config = dict(
    num_hidden_layers=10,
    hidden_size=160,
    n_experts=64,
    experts_per_token=2,
    d_expert=160,
    d_shared_expert=0,
    hidden_act='swiglu',
    moe_layers=[0, 2, 4, 6, 8],
    router_score='softmax',
    normalize_top_k=False,
    routed_scale=5.66,
    balance_loss=0.0191,
    balance_bias=False,
    router_z_loss=0.001,
    init_std_router=0.00628,
    lr_router=0.00151,
    vocab_size=8192,
    norm='rmsnorm',
    norm_eps=1e-05,
    tie_word_embeddings=False,
    optimizer='adamw',
    learning_rate=0.00236,
    beta1=0.9,
    beta2=0.99,
    batch_tokens=[65536, 131072, 262144],
    max_seq_len=512,
    train_tokens=865900000,
    max_steps=5784,
    dataset='wikipedia_en',
)
Below are experts of layer 2 (counted from 0) of a mixture-of-experts language model. Rows are named router (the router's row for the expert), gate (a neuron's input weights, with its number), up (a neuron's input weights, with its number), down (a neuron's output weights, with its number) and show model dimensions 0-159. Each number is 500 + 40 x the weight over its row's rms, rounded and kept within 0 to 999. Numbers have three digits each.
Before each expert's rows: a language model's description of what the expert responds to. This comes from a sample of Wikipedia text that the model never trained on.

# expert 12
It responds to: Capital D and initials
router:476389467511478486498492466536463496482546544480524449484516515521463491499447409472516492504511556464528492556466471546547476505471442431563539554465485468500507453505443496502470523543444542539511517532602504466509483526462547534448490506485482447510560461484536489521443540528443449513539527480553486557442499544515435437455549472493495456491446427542525459506421547477433475538537507501565520493464438480512508464451456452472572467441518541466525434466566503581552536418473497
gate2:502555486451507523428470482463466487512472489485547487488502554452481534524515475483503462488535511453474519506443529485526464486468465470563588489474489476511470505477500478558543583575583460479442547545486516536525500506535567458492491482503533572449469390597553470556477522530537449512529467528445501513471489525522565445436464511527496441489507554491593497500432463422418517504501516483472472532479452475569468510406461519438474504485493498491433506504541491444589446478558531
up2:481494481473493539509436486481526459498469514513504495490496568521504440497467492477442492441560491478520544465503463525530482487524519536509560541494434457556491563489475476560511536551562478440436450544455568532483560510521537491487562450567565564436480478586517488545495459508538489476538432472437514496472545482466498530514509506507452441464539573517489593487423414409481512486467513475534428526475499509529429565511469503434474553471492477466455524550575530408512466450515524
down2:485538540496545533519476555514505543477507550500439514462403571566555519530512494512479476492591503480442560560484463456509525544567459559506493449528500446457435515493421447469464495551517478483523574449470462453472449455529511492552511514493490523413469545451511510450528524483533467552539433593479548471453487520566491475434521530531517460500469452536519594520495489582507536483474524452556451517507579490482456461484503544430411471539537502481481513480489543489528502545472510
gate3:454472489495492545506485511584549478458496567493555450487488457504484414546454493516475481538473472499501480491493495496553471500565524531552578488503526487502484531554493423447492561497499535574512471531505522432489502574506514513526483510442519454485452468407538462522499466518436488512518553466552454539543463563455511389484474480499547421397536505498584489525480487475417439484581468459493487524499496513561533482521515471539548460428472518448555486516564452533580518461534476
up3:522467498474444517488464543509521475509481505516551458439447449457522441481504469543445507583476493485473488524472478476574511484588570545512517525495548482503470559555497416481517576457519509545525451514487485459452536582550497463520486520464526449529445529451485501538479440509485497480493566477495472500533467524451482381534450522458583402434564462571553485457542506481490470504507508541508473542501503531497562497560509419555490473516463526497577476535550441559533523436525522
down3:473516461508543525532529429425546543490558470471484531503409497496441478456511434461493449565441489485463539513534510513526533463500577471461561547452484477522486603487508497568553540544554477535496507559516514536529449528427450510441477476562553428531465513489488544529431506418620548554464569492503530429527573535547498414508461478524555540461479479499500517509462457490442489473534488511440509495506531507504479453502469474525506546483546462478522439514455481549500511523480504
gate4:476556543501510533496486493502515472480526511531502464508497496396537481457521458468528483474513531471509471484553434462512452499531533524477493516420436438534491456472483398482543513511396510467513443505480546591552490446522474524498508549538498492487502492522579426483356552493513454473550466461478534485458454540454584520543461488468479515483453537560499447560522516517424467529521461464506433515536555510492435526493537417470486492443485513455502508536465511561488455568444511
up4:524495437508450473555573494543520499438607475476495556461472516435489466496489522514470462530484575547551508494586589515553480437556461548563484531522521575487443516569479523549530552438507534479450518515498529493514515512542541571559554504467508464489480499464518515577488429468457461486534550457562540477513514517487460507445499467505488543511499466519483537527492574485535550563449507499473496484437536483473475478504423503495555426428510467477540591537493518493445440447475527
down4:468519495540505503513473495495449466503520476460441402451539460530523500527425531381486468497485498511422516446453485562585469566507488534483549486479557458478475576463472494456491483509513511470496473414482468522537558628502404446469467507509513489582503398441482529497459492476455543441472469459499499493479463509485514485486449510485528496525558523483523527493529459424562465510555551530416453489504524463489498522541469453511531472517511443534549483505465537479456454457480440
gate5:482505544471562529469465463500514526449504466492469404497518503430509457505549544472512525442482551499550449560553561492529544548465454506471551487452477477481491394583477552520489509539481442533502572421465505558553493489537500488532492493437471527539488446465487496530537459460520365484460497481520516536504515526528492484458428454474491476423507541497573527575477504414459484507589479518468448524495483472525467445457491547537551547501530479469496486496541482605518460514473510
up5:560512486490411494453542511523446539558485517512555554494502479539489579530477419478512481505521519477562588477445395557526452446482437434469484518472502496505515510411467430475476441546499584494525536505555502469477493454462488496487504548594464499484522548558539488448490515579508576533491428483449446492493551529486527523557537554508487518589452451459497464488490470569560553481477510519512519512476519517515557538519502513500482453460493551559535512501531485442540575519503479
down5:521520469569482416531485543500430599466524459510548474553424442576477476490517495496581444526447535498507539414504489495447510434441485465522536518508466513517525513503508483562529543496481546503479530485508510451446489457528545515450558464518550461550453474523554430480544436528498589434505516551492497497534520466443572511533597540463503515506496520515507459495471572462519502557527482502465501469428567490565450514522485463519487450430451467554583528553465481517500487512524466

# expert 37
It responds to: Capitalized word starts
router:478444411541488539509500479576467539486535507505503455491500505549427502484485484498567485490548531470542509566499454578583477470442484430517548551454481508497557503469460530477482529523458512525484524517534550481561428525458547578495464490474445464521529470502524444444441540556466412537526496538517510504440468579571479470432558518489489465500479476517509457568470540466492513527513533536563541481480413433563512442458504497465507479461528531451520478474572508575561520468429485
gate1:490465516623522548513517556539439560551527507508452517509479443470507433442493506501438472424526518461452435497469410502443462495471528484478448548517433502531451559442488533485528456467520532471494585513457531506519462518488459509471526477533501489530449460499520470469488484545432461468504469486524499489386486552475564490540550455530493513442510476601451537521441545432433533455487530524523580495488426470496541508487485493467486503534477473529525426503513496474411538455475532
up1:523512542462518365496499496511564463501452510434504434524546549475482548481493464491562603512486545497464572495523535512543526544517492538488556493418482479459525459529539487491476522550514520509423433441532430467463488567521547466514501518489531464541549608512426532453470493446507570556530561430483521515558504502490434532515482552485448516517518511443544511504556488607539473480490471482469482465525483519491426515540503515439496476479525479477530509531466538572464474534547504
down1:442488531542559496474521487500483473450527564448542501550554457548486555499543465534558540541444449452565507527488498549472466587531572453495542514537543484459452543547528534591459513474491550521496502474490549481512468523494558449493517471496490521524556574536586493490525602506543541548479471463430462555492485489541545450395564522566473533489462491502540509482497512465504470496614503482473539528498498482472403499491530523524500551497524516549437494514558491426501536540524490
gate2:486500539461497560526514504538497532449530520495527471553489498461579489491506475464466493480528479549482553515501557457406482502467413476467524509470469506401488508525453523541509463488475602433570493536443569532491496474501445609521483515523484525444541577466506573488542500515517516524484551465588475439491380521507524461514414503511501475522575540535533446569576511521536493497510444471447508519513491565532460437513529510571518506541547491497510475476512543542527543529483534
up2:512453481461506493485470548518536480452486473544528487582503499479506453512471454489478543439553550512438559472509401458471459530471495467490513469509463511438500524522419521505499474479493559445489475478482499524445455483429452601560506404511500521504515557502513470446535549507533519543443475479507487458487458587456486441541495516502455483576569515512492519464554498526524506502476565458468558455467484541546417456541486522467548539512524412488431524473562566585533578468500519
down2:487452498561547584504476454507535522599445452498500515536487550441474433486540537428444506486548464492448493507418533592490512553473537504493556471492457471496510498509458516525452490440451466460569539441491456542486450516417518513487554464493482477536539529545468451503501484449488454563526467489452458503460352538517464503463506527496499508564453493424469522466543477551469530506578504480469475559462475506519420469534501488549551515519475524553510473484456520547485507472445551
gate3:460492505423506517496514556493525623549500442523512562455490472497458523565502508454448519508471546485536525523539535497522459489455485533491569556543526477501529523509487504451523457518523560502533547524496477503531422556452450450487464490437402490519507544432455507471465479519519469464585564545517475499469532539595477541545509501477506461480499415435557517451503522478427479488457492449546573521409450468460538514511506520521489460545602527468455502472464521563523516515513434
up3:514468472518533531527509458556523464509510532503476495511523575464453463497529471569491539520495494477459520545490504455537588520518519431440471499533510477519483484486673482523483485477480519488500531531521545517458522496490472541516524528587619498457507487513619503459557506507483527566458516467477506526559516563514472425422502496545488483561513566519501521545520523442515538535512477495490470559523542510494448437491484515521507582490433422537454513562494470479443479483457593
down3:418488409532571525493410462465504517516533502500396404531452569481477541576490512489546489512576475522530531571471485504495444511503507518501468424505516467530557519519569457495484549505534495460529503533471483536492539568483460447427545510486476516492555509466464546473488496494515466586502417504492529543561502502554475460507492445484587486460518480542540515568475561443530488467576479524441495588462479508461487456444518493581528548476511481518509509505534469484513544465480554
gate4:445584575526495539500476481553504568505460502490436511480468501448415560527494466453469544487559493477468475448512535413521521443481549492465493521534492525540552552460502479465451484542451484487550446527474524520581471497461491471493448495425468543478520517524451508410420504585437516487496538434530476481461518440586496487498502450462526473421429532452538479517523536521500515526536535493475490508487454502406526466499531571484511577554492465459527523522437462473575527530471522
up4:572498517540458568535510532507477481502528475478466434475540470552541458480535503510574481539549402491523423484460517659517487498483492520532500482514470504469532524510487508536528532500512505497531526480486537444491498596466470490421591495494466438516470546524584494536488531450570530456522426581498526520489448502479440447458514495503489491572496462538482552499462519518503493481467386514552516506531496509494501505517509465594490476431482523474493421549482491561434504553523478
down4:441522459514457503468501540527484479451483501478457408481485501483547409438507506443526528483548479443487481521460459576458495539502515423469499421467508581502508524389467547441460483523546491514517473532529482521574529511501448537446472468492494470479474481452522475451478508522446437583568556461449498490491503538472452496489566488456459487490530459498518492483513562508550537485504495576544595549494448520515596444541520516484515585519538463498444464536428520493555441495532513

# expert 45
It responds to: Sentence-subject pronouns
router:498422459526498476464513494502376506469528516455538471484525528513469552516475469447531474466544531487523487540458466544578454471420462448550532537484474444475535445488462497470460489561464521542527543516593530495525464530453540519471453519487477423487557474478516472476472538530439427532557555503520492547467473582540446480461550466526492460507449451528568466546442537459452448544529520478538553425470445470519534482467473449464544471466519529486534468479540457558527552424468483
gate0:477514566583472535507481461552494580518514512443484453466531487517458518490499517530528405461473457477486461532507573538493526496513486474575564530473517568492451577469462526483455554474498498457469442588505506514557427506505533462529528539487476488468517456457501429475489553491475452498427570472480514483451506568534528474563538462510520476476497502533489359469487514501550548512520568477538532509407469516517521462521527482459460529448586532485532480441524524482562474415492509
up0:500576548501529474573494529417472462509531521484532526528499543505499514428500513488391540557468510477424494513559537447465448595527529522518482547541514460554514482509518554558554511417490487513460483516518567482541514503529516452480527515499536455543494542461474513543546480463507505498479522585471545511544478613536520452485499456415449495533510524461452549538477510456467500514463458447543491509512508518449543491586437591448437548516484497480428468505512465538425500460497546
down0:586486556474500467473415535531465561520511532485497442508431487488481469477525526409503469518497484466498504532483484549490493565449513430503540498414476563496495488567517499505510549494529537436465434531486532521581500424444456505485484495558472525513492496512428479482457484474549518546443548498477488511575462537446509409432556565548481524562562484467495496502496504491569508474524598422444471516444519471507462485469505531571553565460502510510547423512460524512555486513521448
gate1:493474464515483558497499495530523478435520525478474516503610579617548393530443455473530431514576527507556440523495499510474479543521467485508503503437495477432536573515452529527515537506505496488476527568465498477566456551490503529479493481423481470531528505527506432497519474502492540522543490503472455474532475444527478469495470561522444567539514518575518477509502545494513505475543469542573498488574537469501534471426450484462522503364515493453445475505587455471524454490460479
up1:512506384453493491583483519525476490469490497524470530534487534484538464566462485485531443508462385402514484496469498509448468557502528521474442519512549386489474455490565554552552558447521494413555455490534492522480466494528513443548504503490548472543496501434495473470520506547545483444588496484438521455485562471493563527529457519527430548544518457489536499509532488484489563459456448476539521548483496555475512491459477541477487563481484510452460519487468424570568478512476463
down1:583470532472574480481469440470506469520534492554509410495456505542430504475497449475486460459552472482441459495549491473501517412503503483506506523516508401497457477540550427489494528535471490444536466495516504512488532502473491418498562481486486484515602528525480491449544616543559494566443548524417529467523515580497506453475487509487539556546494542504519533579453447457577499482497516456573492484451543434492513518534554534533522501470504492467443437480525459518527463568515471
gate2:467475539553493563485468462542473548492540517490462448518549498494478484496509533529500492485576595422537504539532529582544436512501499484464547532464491468481587509522428529497463492511531476504463544557448459491547442523473547516509579602502420528487533436507536484540414536516481485530520533500507488495477498514487447463514473485491427418494477519476468512575387464457510489540528580450475488452470486458540497488424542475432511506446529516452540451411509485527517512471463455
up2:541532470462546485480555504494496495434536475498422538430470522470500468454511516549554522542520475493511551474471492479477489491532479444494462495513547449506536460474513505453469431560501489556458492526448496491479536539435536538412476560478475501465509538598505504493485465576506509489584544509547515409511428458523417454503438467496372522429485577508425552495506519507485513522487475524476547442515541505434557516553547475477497517576495558517524538454485504462459490581536470
down2:493502557499583619516463469504526509515551540535454518442476515539564501550501482464571428545508494488563418474401475510529488494480418464442486587475497487544472548457501525504469521478517475522509514474496438508434450418443571490559463471512517527559455503481529479491514525539599506480442563507509495463520537583521454526459590509513432523537474473498563535558517519483540464484482486508463484529428470493462476521508478549484561525567504526521502528494472498427531496473475492
gate3:462464453547535516585560483541480515533502514520412463468502572530506473473511491485487493521509474507543434536454523495537415548554471483527505523452451559514534453466499451449529497490488507497473481501469419490522506553442500498481599480481490507523507478528586471567492572454441510482528533486488453588506446517532493503492545500579470436451556456514485527501435413548411471530498549427534485485481465460511489412506487459525527499468538528454511466488543583545557435523452544
up3:519489484537504429528518489476460487499455457506473462511595465513521539558449543461433404552536503584438481494496492470546482522549474514522491478500480552465571613469517452446470525537433471517540473562491509510480522483541522542547542488504522585486482533495551508480510432449496466473498471488554453551525525522474523532504469484473506575461536482552489484515562562457458515473468486472533420451515549484507435514516406502438435526476507475502513550577508568423557554475508544
down3:535530495472490434500525496449447445492523561515527451535521453510482504488419503502472510527513549487463504573431416494574543469505493495547439488571511510484502543591489542500515569495495507479534549523531519528531458433553474523535473480577526579458502598540441443511506420492451594538532464479447410466451490497437566413436552491500538487493476487517520485465508501559511535504526527490543425449511476513477479520463531548438462563466528523484527537550477503500474554507488499

# expert 10
It responds to: Articles, punctuation before numbers
router:491421457530489454447518492505408514502533528471504459487519540519477498505423467428528483486517527470511483558446452522563465499428444445565531527478468468450544453513461500485471516537468545545532542502573488474533459514446531530471472515479478441490552477457527468484460529527446398528564534498539484554446480548511441460473572462528505467507461466533546461550454516449461441531524544484558534433471461463509522483460453448493552493466517525487549465479552464584547561403452482
gate2:496514484509480500602490494499456523570544526486537516527493492562494517503446487494518488441528538515510510502519584495523495495499471434459438553518506468489491522549494543501512584497504497449497480568481532471459404480464503493471500519613462492506588472515575531562487488541405517523530426479499500546428491501563512527437540572501488474523534489454530513568455462458434529570527537499488497474460427506526490443472466510472541458510569561483536418452511480565511541429419513
up2:542533464513507476489580492468427482435368521514491504594481504499485495609528506518532533460523567465448485456549461437503489518472528503483462502499529511458535465481521540498467457459470466483493565533510562531512537520481490528481453484427520509540535549542509541506584442496536556472527523517525555505547492502466521478483597461475466570542511494396577544536485541523451588563549442510501507443502436498450472499585479536498505475491466475516521541514518479511450545550477514
down2:610506499559512492483445513464566468418549383499467504466483529474475501497485586512469546496459520483505575438565546496467534540434486468522584507579527493519486514498552543400488462484532484528493507532533519571477499527508482508511471436574542514581448533504495507482458469528487498578504469482539513428523422498443522489597506467492543525473514578498513542534512488491461595455522529459530518469575494536479519532548489518480468540465491446531475532472454490476501551507513514
gate3:501540561569414509431478497562527535476547523515499526524491452522458543482524498436485449538484544492547493563465480496506379480481499500505510522486463530488645519484446485552458491575467470558500485520529467436541504548553502519402500538498458572485547497584542501491469512566501474499538457508504420547413455471499508456539528458532513443531481508507509473451470449522561497497552522532508495480556467512486579481463531498415465464473505546499548486472459447471512485448530504
up3:511492562517429469519450524491513517520510511545489483514454470440502503461492491464447489504461572523493489562478550462531381509469492534578462509508434501423568525569501478582517475509451429515474513471543469532479570474516504444442532497530528551468426543542543550549553433505459434436497490488520524499487498453451527508515547423457506473507509520476506536462454390478527468477464486534495457487564503535458568532519558417457457501526524464533574543537478477521484548468516560
down3:527480503511440462553500501503505432515471449472465525507472514496486496498575492453461529472519559411439453491497510543519475506524474464432546543501547429447570477473440476463513506529515463534485428521523498493550532471441406537475462524513474479553530492531577506439428531496504525490509434479543491470486496462570512474461551478490506579477480481561518455470413561507541535469528473541485490540543469460497474518546512464490557466520532410525621458514449496487455510560544396
gate4:451452572549533536498538437495551513417536443517542518483552498458451414458548506413520524490534519498509539515463434500553499452537492502587553571496415550488479507471418473501498496540452518548534443492521477516514453556511486571467533493505483490520494508464583470472508489483529485533493484481466483567422414468465447494528452465507563486495499433487528486540466541471496462506568481482513523484509499467488504451482464508439483459373484514404530502503515485465508541491528406
up4:507458521604461525532488450530527532487511579525531489475432477491461500483536477571483535468490506433480439519517481547583485540498529455471473511495467520564496491514530559488499565509509498463520424485364517507556557497488458507476450484582515513462474459577539494462456525568426432492477517420465497509519481511495478530445575467483495505490485512499487545510477433553499522552508529541450484441450518504474515491511507460572573510533534538524597521531446530479476464461474398
down4:532584448458469499436581500496446519511506545442433569461517521513543570585612454534557488436459520486470504471508508459491503557497430471463444499540546491509471524472461540492485434590584519475486518519498487489502460593533459504524481470434508537509478539486513571516552508486456479480504504570525565517463543486503480514427503499510488479461536445471475567474432485442488503564576455487534490570501523509429516532477508500516480481506509441543529562511467507461492449502550441
gate5:505462511516588491431490491542580461534545489490537544459527517463507535566501471453512478546498470521507493446517388504471452522495505536497537475499511488455581509490489501459457512477511503451530508515444516462552500536557515552468520514424474505522511496440551517521497535508523504526488501462530392564509466448516415445539574472530479506459465472485445464508514418386506491536530577511485542547473526446479532482474457545561507509503513523508455466477467369531583426491534478
up5:565490502516541469459450465506524499504457462452600477582494503482505545466576473399507537490533481483467420511431532517515516528438525504438515519505475489462540464499560448482533527461473491494521449486538503437464458465494470538480466472448517434474544524441468459459499514545532465488492475472488538487425569500466476439518529424530443552518455521539505461506458483532521507514521484552486350542404439458485494481461470532475553512465507492478450504562509543418493531523438475
down5:399480494517569509454450510465536482457445471480484515518459507463508442498495484481469536509461547535503427479504538496498499493412471516465466431587451459434461501515611474424556556550579456541555562521552454476529532493525496488526523487500510486506527469498415522481485532516509569505458445464587497486554470462553522476523544473575512517501547535512498511506491515502535444476502494425554468518483558525519522525494524462472469472541508474488522560542420468491525359519509535

# expert 51
It responds to: Later digits in numbers
router:488435483520520541478486461537423508486525526475547448501544503525479529519468444467539457472525558452503469541448469507591470485454470424552524541461478448501548424472477516501463500573463541541512553502583507473516461506423519508468482515457470462500586477471538478502448560516459432542542522500530478547442485538548436455459524503516487431499439453511557463545469534477458469545553521508520564480487487469549545470454482479488552466478561576470521452452547448573562534451433484
gate0:484525465501560523543486548522484452503560494515481541465481492525514485478479545468583401466496525621460564547461471516493540544528422526462457542557484442499470466491501514524537476461469467479487488540480507496561561476513503498536534486459503474423517533512534512523502460488538579502597441486462475491381415469510437550511487508505457496571488460469546497542449459462476465518522494553542531530617567483565470466406499528501526506515519497497470514545516495530450453521460472
up0:489460491464355536448477475469494481539471545486470578502566478483508468538520459484488465546480437438549463473500545498496496529405456540539543519558521525566536590453444523496461471511585427444505426540510472545430474471534509471506500517528488453486471497450506500520444478486491424475485490544493520576548535516447511501522449510479466520475580436544521513447537417444508526483436510442472478482452450525476550552515482455503511531475502559506512589485479503514540486524492475
down0:487495524537486537506526497552492559533527481481493487491493478473483457432482470522477440572471461463534491474450560578463501493426500515452578455482430553526541455487503458427515515460476557500488501460485521518518478584543498460442447540505589513497464470497526472456489490543542474469546596553436523515514523554558542469483526509486514501555505461503471530462492425528498569491481509599459561440446500486508411511481490488453494488464480513554559553497440439454552457583585520
gate1:486474535531560537476588489516562520571524497500472473580577500569545453489444518425503428486490473542571524456464469534490520552542519525526473475486478478486510533458399475500478528520437567470415494504528534504573504481506532509532488472437439474458488459362471505470487483515444565482520539494539530498457476437491516525499464534481479407512523469471498547520476510500519371494448468544553546461519542474540487506455531554487519522467478434490513484479444476515467518467457515
up1:489472539497550505524532538513530463563481468502447434514516461555545478504436512428504441504456393556554512453498505520440532523555511507494505460478476476500485561492464517538493533493492556496498499476481572526553530451575506482504518446403457446430457529425471532491485459497457501500523455404534545427460476477556570547502464528457486432479510484479489516533463493503546456449461463529495491494543553481479537504458558589516569532507419484514506494536485520561415531517407494
down1:514529531492483545486477536522525504580519515516472497479469469470551494562505497504586432486555487548535504465519403498461521537512541481488464479497500537594474501496550460504548389560463483424496507475501436457534520535501473547467567477504461451543512507528567511503457521500525505537526478530579445590499487506484534456426555463528511396451520528538465473481475494476558517492411447542527543525561552495517509488494490542425505449488521474470473512406505380479514510531474475
gate2:466534478497551548492523502578534460479537584478465473577464534524535534564481428457490465518509448441517567432486547560477547564530477532532599523498441512504475478389491395429482502479543475479510565443456481491543520521468521542503505503490541489514437495403492518463545488487473544547468482469594503473497532443505464510504467466467495460431441451515494453482500465535547483455499469557522536491494505488570504503504470448544568458498544500486470518447535500574493455478458519
up2:462543474483507456623508529499545473525468531491448488513451547461503488566522501491474466511481478508437589475542604501466514583508505558471533489515465517476468492437522476484502547473532505493473583473472504489542527527484535501540509480447547453486463533386504525478586404467504481454512537521508470460523522409510580540520497474455506455429503492473539486523430469502550471480444510523527559503529518512518481531534538511553597537478529430459456534550430501549526432535506515
down2:589525417497460437499563457381486452498465508508508467564474551496475479506484515579464508472474484528489529456526543504481404467540577576441530463502494517500486472536532583458515502499501458541439579562475495439486503551545435506522579444503439470445520512506521551471479434487478504486503432467419547504482525458504495532486513477459510506513533488518488538471510453415545486517456505500557485509531508483442508527470570446526464538466541509500433511472414516492519475446555462
gate3:510450428487502482542492511507468509504485457501412481559556529525518544491491472488510444443540581524532534465546445591384437439589485585508549512530416483492507398466440499526528500477455490497506563544452496474542502525532525495496493501472486551488543514480501490521559410525544443543498498496466540556482515458503455546536479464442397492560487404463481550574439480466453518465569499534499521490534492482478492512451488513490538541455542508457482500543484502505476504484483474
up3:490457488561538500617555480476538508490474567485437438504468561526461503504437567492486587509505472510525482535475456495559536526453501460497444472493468545501490499567553488517554568544547437538480445487530523541505483486497542504506517519525512473474446461496511512486503463570501516491547499468495408438481465571459483505524513500528461561483549538512516468502555417577438465553424553500471529514518556456561469445404504485497434514492542425495543490532418535485529476514564514
down3:572499511474508479575454562512550478462523489446427497544497533531467542499460459532491526575450507492434485466524442543534490459506443436497505428495489516432472544479497513546528491538546468520509587561539488456445557470437507477527531508421491444464475539566508553505500385522534444554499498452515489484519456540528504466497546522472405463584515514527595457536512557452493442505476519437514453587517550462510482506508527458537471493455546489489500526481527473553523442459493498

# expert 35
It responds to: Year and number digits
router:486424453523498481436519479521387514475531542460530462487531536532469518524454458443541464469530545462527483550454447537551459477433449452546537535469466455473536447473457491469463511555465550540536543526565522461531455526450528530465450523474470456492551470455534469476464542534454431536545541507532477556450472549532449465466554474527485460507457445533551459545454533460460466540536528480546547453463463464526529469458459455473549471461537537473538460464546464564544569438451470
gate1:501527490496540576546501454589490503440540577419575495553556519572469444500486441502551464452529449451469493528485492571479447521546424483480528515436467476491528430469491517532483417511502506464501467613475418529546489527469482491512492524436463486491542450526536444528525536489463488601490483534490458502483527497535482486485440544515471469476470468533459475532509538537450472514545505496526472536557485502575508462422527465462508441444509570477497425491557566477532472491534489
up1:500474451442564513462481524492476539470539497523503497422498510455537483430559551552455464546515563520483599505495544483534439461538472580479440528523498544465387436526476478572498459530511525583488479494484401524445487555466532494498494490428488478477592504532516549586542518469517471477478544505503550426459481466528431502522460473526436500484568455576457470478450445442497456493497540485550467515482521544476453502482520539495460497525499456492459505500499465520491421539485533
down1:415452502482490431478499470510444530525529504583511547504539528513497502504539403503534378433490502463444563586500511502437476499486479466499514543523419433508474495510518505488484496503471513483507541489462480427550534418538512392498488529522569500482507456541508499483523558462472461463481579525443490556536546520580529498438482534516517483479503514511500488555457511452499512495524558440505533529540526440518451416472489493454556507515463496542376486525497524462572503510541467
gate2:562518526469546499416518484534454531469462489417502398476461469548485466604543481508508530436539564447531531480469575516535448493477478444522546523479516512462567487565505460501530440505515527451552541509564466484525526524465568503429372552400477539518552460504505511468443486528460547493473532466494508473503501500488491511467498481511431524474528501486464444517450463509458549522529475561481508518587518454546540537512542473548491478445562514463495490468547490489495557553522447
up2:544567515458559526473551491512481529528435516444517436493514560477550540499521504470480530442474577521478493480513571555471503449488568488513519528479556491504508559624593468469506495514486492443558549509551456466552455524477518476512455484396502559508470457462417504506515507550461528495458577480516548474518498525507559524505566464506497579497482474476446486578508546492500524572520427541482550572531598499535513549558544488540478491542494473502466530533547490520450471527506492
down2:392514446541487530508481550602496482542486514453559513473491551424511569523552519474571503506366544541500533441576472466471467496509535595521450502478464561485510505472510463493537523559514547454539480458494501458506529566545440481497441429484567496448545480508528522479502560498474574435444529512530508486492507451467490556585500432522499523528459404477506498493452470493508490521464466482482454510458479416507469492519504533556464463485513499485550498527487536521451499495556507
gate3:438476505555518572478505422559545514482560508522534463515585498503439503484521496499534465453479529489529428534477494530555499480508497496608505524506439526496485469507489553513482493509402569570467436481523453556525448538500563512491532491518471499517513429532586432482495563542530485564450525495545414564451501483530486380430504474492507483522475503455503504509450520493539481494529541492487501472429448419542527485488433441476527454485528544458451501439500509529523476457446456
up3:445451494546441487497562513469527466477489502541549494581493458508506488441444442492483543611528442581435437533505487529522566497480499522540542437452463477395522513533515481503504515484494561555542477507519484540483493464486493491469453519495465536488479549589477495507503472533525506490483490478508437543557514524549518493417476500476463508540540491455448519518528546576595527496567377505429454531467506425497474479507480440467545521519488549466429483522517481581474505469457528
down3:490509500511506532423577505478552433525479457546525550524430410572491478456527482437504520516518528534502574490487523492544555523540560528480429539446534531519531470553561452458483526526528536481442458565516491484480447514585439493503517521554506514508480532541443527529477460512495594507513495487444500474538519507510511444511506500472483644582512463470466549536578480569514470517504524575467509505475499475530555429477518496513441485495438532522569491557485495516417510526460525
gate4:429464442554521516480495445575533520443544550469511444487544481542441520631440477449530496466561541481475519466429505494539482525518465495553527472469430510504569457562458455530496474510470551520520510515547475463533511564435543572467496487458458509491558496527518541489473519548428499572545551505513500538513444453519525471448528491505524516457504502505534441477449468545547495568540538536489502485461471479558503422501519480481503464407526541430516485428560447555554486459511493
up4:472449553512452521502495461489483568564525498467568526532469493523505405479578571489490440533561535482456552521523537484483562529449396523398461471515570510507457527534488502482445503503526471484440532508516526519360497451518472515497499504546541488450608595470471471534519512499483524469402359478518494503480481461463548519514468505504522482415458491506570517498528543519528545507506445526504453539513502523516460496477499465512449514530491521491503514469502494505503504524531549
down4:516502475431531486517415492525509550433483490509588444516488485479444496400511493539459501518561510524561498568491508491629456431501530490509476522478456401568493540508430533513506550507466506489467477495513497556550550513556561537411445505461564543454499538452520534484566468479504435517497516505445468537520445539521485587503481459524550493443475503495486494484484497511534498536528503492452553490515514499565468481549511469460551560397481503490511472540493433512557480529443543